python train.py --num_attention_heads=3 --norm="rmsnorm" --rope_fraction=1.0 --weight_decay=0.0 --decay_shape="linear" --train_tokens=723500000 --max_steps=2760
Below are experts of layer 3 (counted from 0) of a mixture-of-experts language model. Rows are named router (the router's row for the expert) and show model dimensions 128-191. Each number is 128 + 32 x the weight over its row's rms, rounded and kept within 0 to 255.
After each expert's rows: a language model's description of what the expert responds to; "gets" lists some tokens that make up at least twice as much of what it gets as of all text. This comes from a sample of Wikipedia text that the model never trained on. Tokens count by the router's weight.

# expert 2
router [169 156 150 145  99 123 130 130  38 146 178  68 147 180 128  80 118  79 173 166  96 168 151 165 108 153 143 130 140 180  98 104 162  93 141 132 127 161 106 104 104 132 173 100 144 129 133  95 117 171 111  61 108  96 150 116 114  91 157 131 170 172  94 129]
It responds to: Geographic and national name words like South, North, New, United, British, Welsh, Australia, often in tables or before States/York.
gets: " New", " United", " South", " North", " American", " States"

# expert 58
router [177 106 116 158 168 124 135 119  89 118 154 105 156 155 199  84 172 107 154 131 118 128 130 138 170 142 176 120 120 115  88 117 128  54 134 104  71 126 114 139  71 119 103 136 125 125 125 137 112 159 149  80 105 151 156 163 153 115 147 134 139 171 107 156]
It responds to: the after prepositions such as of, in, to, plus possessives their, its, his; also ant in guarantee.
gets: " the", " The", " their", " its", " his", "The"

# expert 56
router [185 105 148 181 170 144 119 133  81 128 180 142 143 151 184  90 175 125 158 155  87 137 103 114 148 118 154  81  73 141 120 109 162  57  87 135 123 101  96 122  58 125 135 150 136 146 135 103 144 161 125  57 137 149 122 164 135  86 163  98 131 166 151 160]
It responds to: The words and, or, of and by joining phrases, plus = headings, closing quotes or brackets, and word endings such as ba-il.
gets: " and", "=", " or", "il", "\"", "S"

# expert 21
router [182 138  93 162 165 124 138  54  64  81 182 129 149 157 127 100 126 102 173 102 107 120 119 137 202 161 150  59  94 117 127 108 157  86 143 115 117 152 139 120  90 100 198 120 137 142  93  72 124 138 124 124  69 166 170 125 103 123  97 131 112 133 102 155]
It responds to: First names and surnames of people in sports tables and credits, such as James, Thomas, Stan Smith, and name pieces like Stell-en-bosch.
gets: "en", "\"", "ton", "an", "man", "ford"

# expert 1
router [121 144 124 177  90 132 114  88  86 133 119 164 161 138 182 100 155 130 137 118  77 155 136 142 149 146 126  92 126 152  84 103 179 104 120 129 124 136 144 173 121  72 137 128 137 113 125 105  78 165 111  71  94  99 127 147 122  64 131 152 178 196  88 195]
It responds to: Possessive pronouns such as his, her, its, their, plus possessive 's and name-ending pieces like Rox-y, Ever-y-day.
gets: " his", "s", " her", " its", " their", "y"

# expert 33
router [140 119 178 122 125 118 100 153  52  70 177 140 154 168 188 124 165 119 130 127 131 102 132 133 158 116 138  76 136 127 137 121 118  71 108 104  78 140  92 152  57  96 199 134 116 134 135 131 108 161 113  67  64 128 184 136 125  93 118 133 124 118 132 105]
It responds to: Inner word pieces like t-rum-pet, ill-um-inance, LaTeX backslashes and dollar signs, plus content nouns such as wheel, box, market.
gets: "===", " $", "(", " by", "rum", "\\"

# expert 49
router [189 138 121 197 132 130 108 115 116 115 182  99 125 131 161  53 168 110 155 132 110 155 138 159 142 157 180 117 108  79  95 113 111  80 105  98 107 121 105 189  91 109 124  98 125 134 135 127 100 126 151  70  88 120 155 171 128 106 153  95 162 144  99 126]
It responds to: The word the or The, mostly after prepositions like of, in, to, and at starts of titles and headings.
gets: " the", " The", "The", "the", "=", " entire"

# expert 0
router [200  84 104 135 107 165 117 133  49 119 204 143 137 146 115  69 137 104 129 132 118 155 161 117 172 137 119 145 105  90 126 153 215  47  82 106  83 180 111 159  35 103 120 134 176 126 112  85 134 157 130  80 162 121 164 134 162  96 112 109 177 169  75 101]
It responds to: Pipe separators between numeric cells in Wikipedia tables such as sports standings, medal tallies and track listings, plus occasional semicolons.
gets: " |", ";", " final", " Dem", " draw", "iz"

# expert 25
router [160  76 147 120 160 163 110 102  93  83 166 158 169 131 150  60 156 156 134 137  75 188 123 153 161 133 151 112 116 160  82  73 104  88  88 124 125 115 141 109 107  85 125 104 147 147 168 133 102 114 145 109 104 140 193 121  93 117 166  96 169 166  69 108]
It responds to: Sentence- or clause-starting words like the, which, where, when, In, Although, especially after punctuation, as in of which.
gets: " the", " which", "===", " where", " The", " when"

# expert 24
router [169 102 117 156 139 158 140 106  47  67 186  92 143 158 130  69 172 109 120 165 101 150 161 136 177 170 108 115 129 154  97  90 208 156 124 122  92 127 125  84 118 120 168 165 139 113 142 140 139 162 154  76 147 175 174 129 103  97 131 132 160 178 123 102]
It responds to: The digit 1 beginning years and numbers (1966, 1802, 12, 10), plus scattered word pieces like help, rt, lution.
gets: "1", "a", "en", "rt", "ft", " help"

# expert 14
router [148 111 125 121 136 168  98  90  66  62 154  87 165 136 159 107 134 127 162 107 106 182 127 137 142 168 135 133  95 163 136 108 237 137 103 101 116 105 135 126  72  87 131 141 151 112 138 120  91 169 113  70 179  97 146 120 161  73 120 143 136 147 133 106]
It responds to: First digits of numbers and years, opening parentheses, and early pieces of split words, such as 1 in 1997, S-mile, hel-met.
gets: "1", " (", " Sa", " from", "0", "ox"

# expert 55
router [138 152 135 161 123 160 129  79  76 147 152 105 177 190 169 126 145 151 133 168  76 138 163 111 134 137 129  81 132 173 107 149 187  73  83 129  89 109  70 143  58 121 203 123 165 140 118  92 161 143 131 114 128 113 151 125 131  84 149 132 153 174  77 133]
It responds to: Bare spaces before numbers in tables and dates, plus inner vowel pieces like to-o-thed, Le-o, la-ger.
gets: " ", "o", " de", " la", " De", " La"

# expert 63
router [159 117 138 194 167 162 129 114  82 131 132 122 189 177 148 116 121 163 172 139  90 134 190 149 160 149 160 148 120 159 132 129 179 109 126 129 128 123 139 139 116 157 189 151 129 125 123 110  84 118 117 104 138 108 148 137 123  75  90 116 166 139  79  96]
It responds to: Spaces, zeros and pipes in election and sports statistics tables, plus odd word pieces like con-ical, avi-ation, and Thai or Arabic script.
gets: " ", "0", " |", "t", "en", "qu"

# expert 32
router [176 108 112 109 121 158 108 119  74 143 215 153 166 110 134  76 163 149 181 115  94 168 140 147 166 128 116 137 131  83 101 110 193  86 123 192 106 151 112 135 106 109  99 130 143  75 136 148 102 149 132 134 123 149 195 176 149  92 117 121 140 161 110 113]
It responds to: Pipe symbols and markdown table dividers between cells, especially in election result and sports tables; also -ze- in Plzeň.
gets: " |", "---|---|---|---|", "|---|---|---|", "|---|", " Gal", " housing"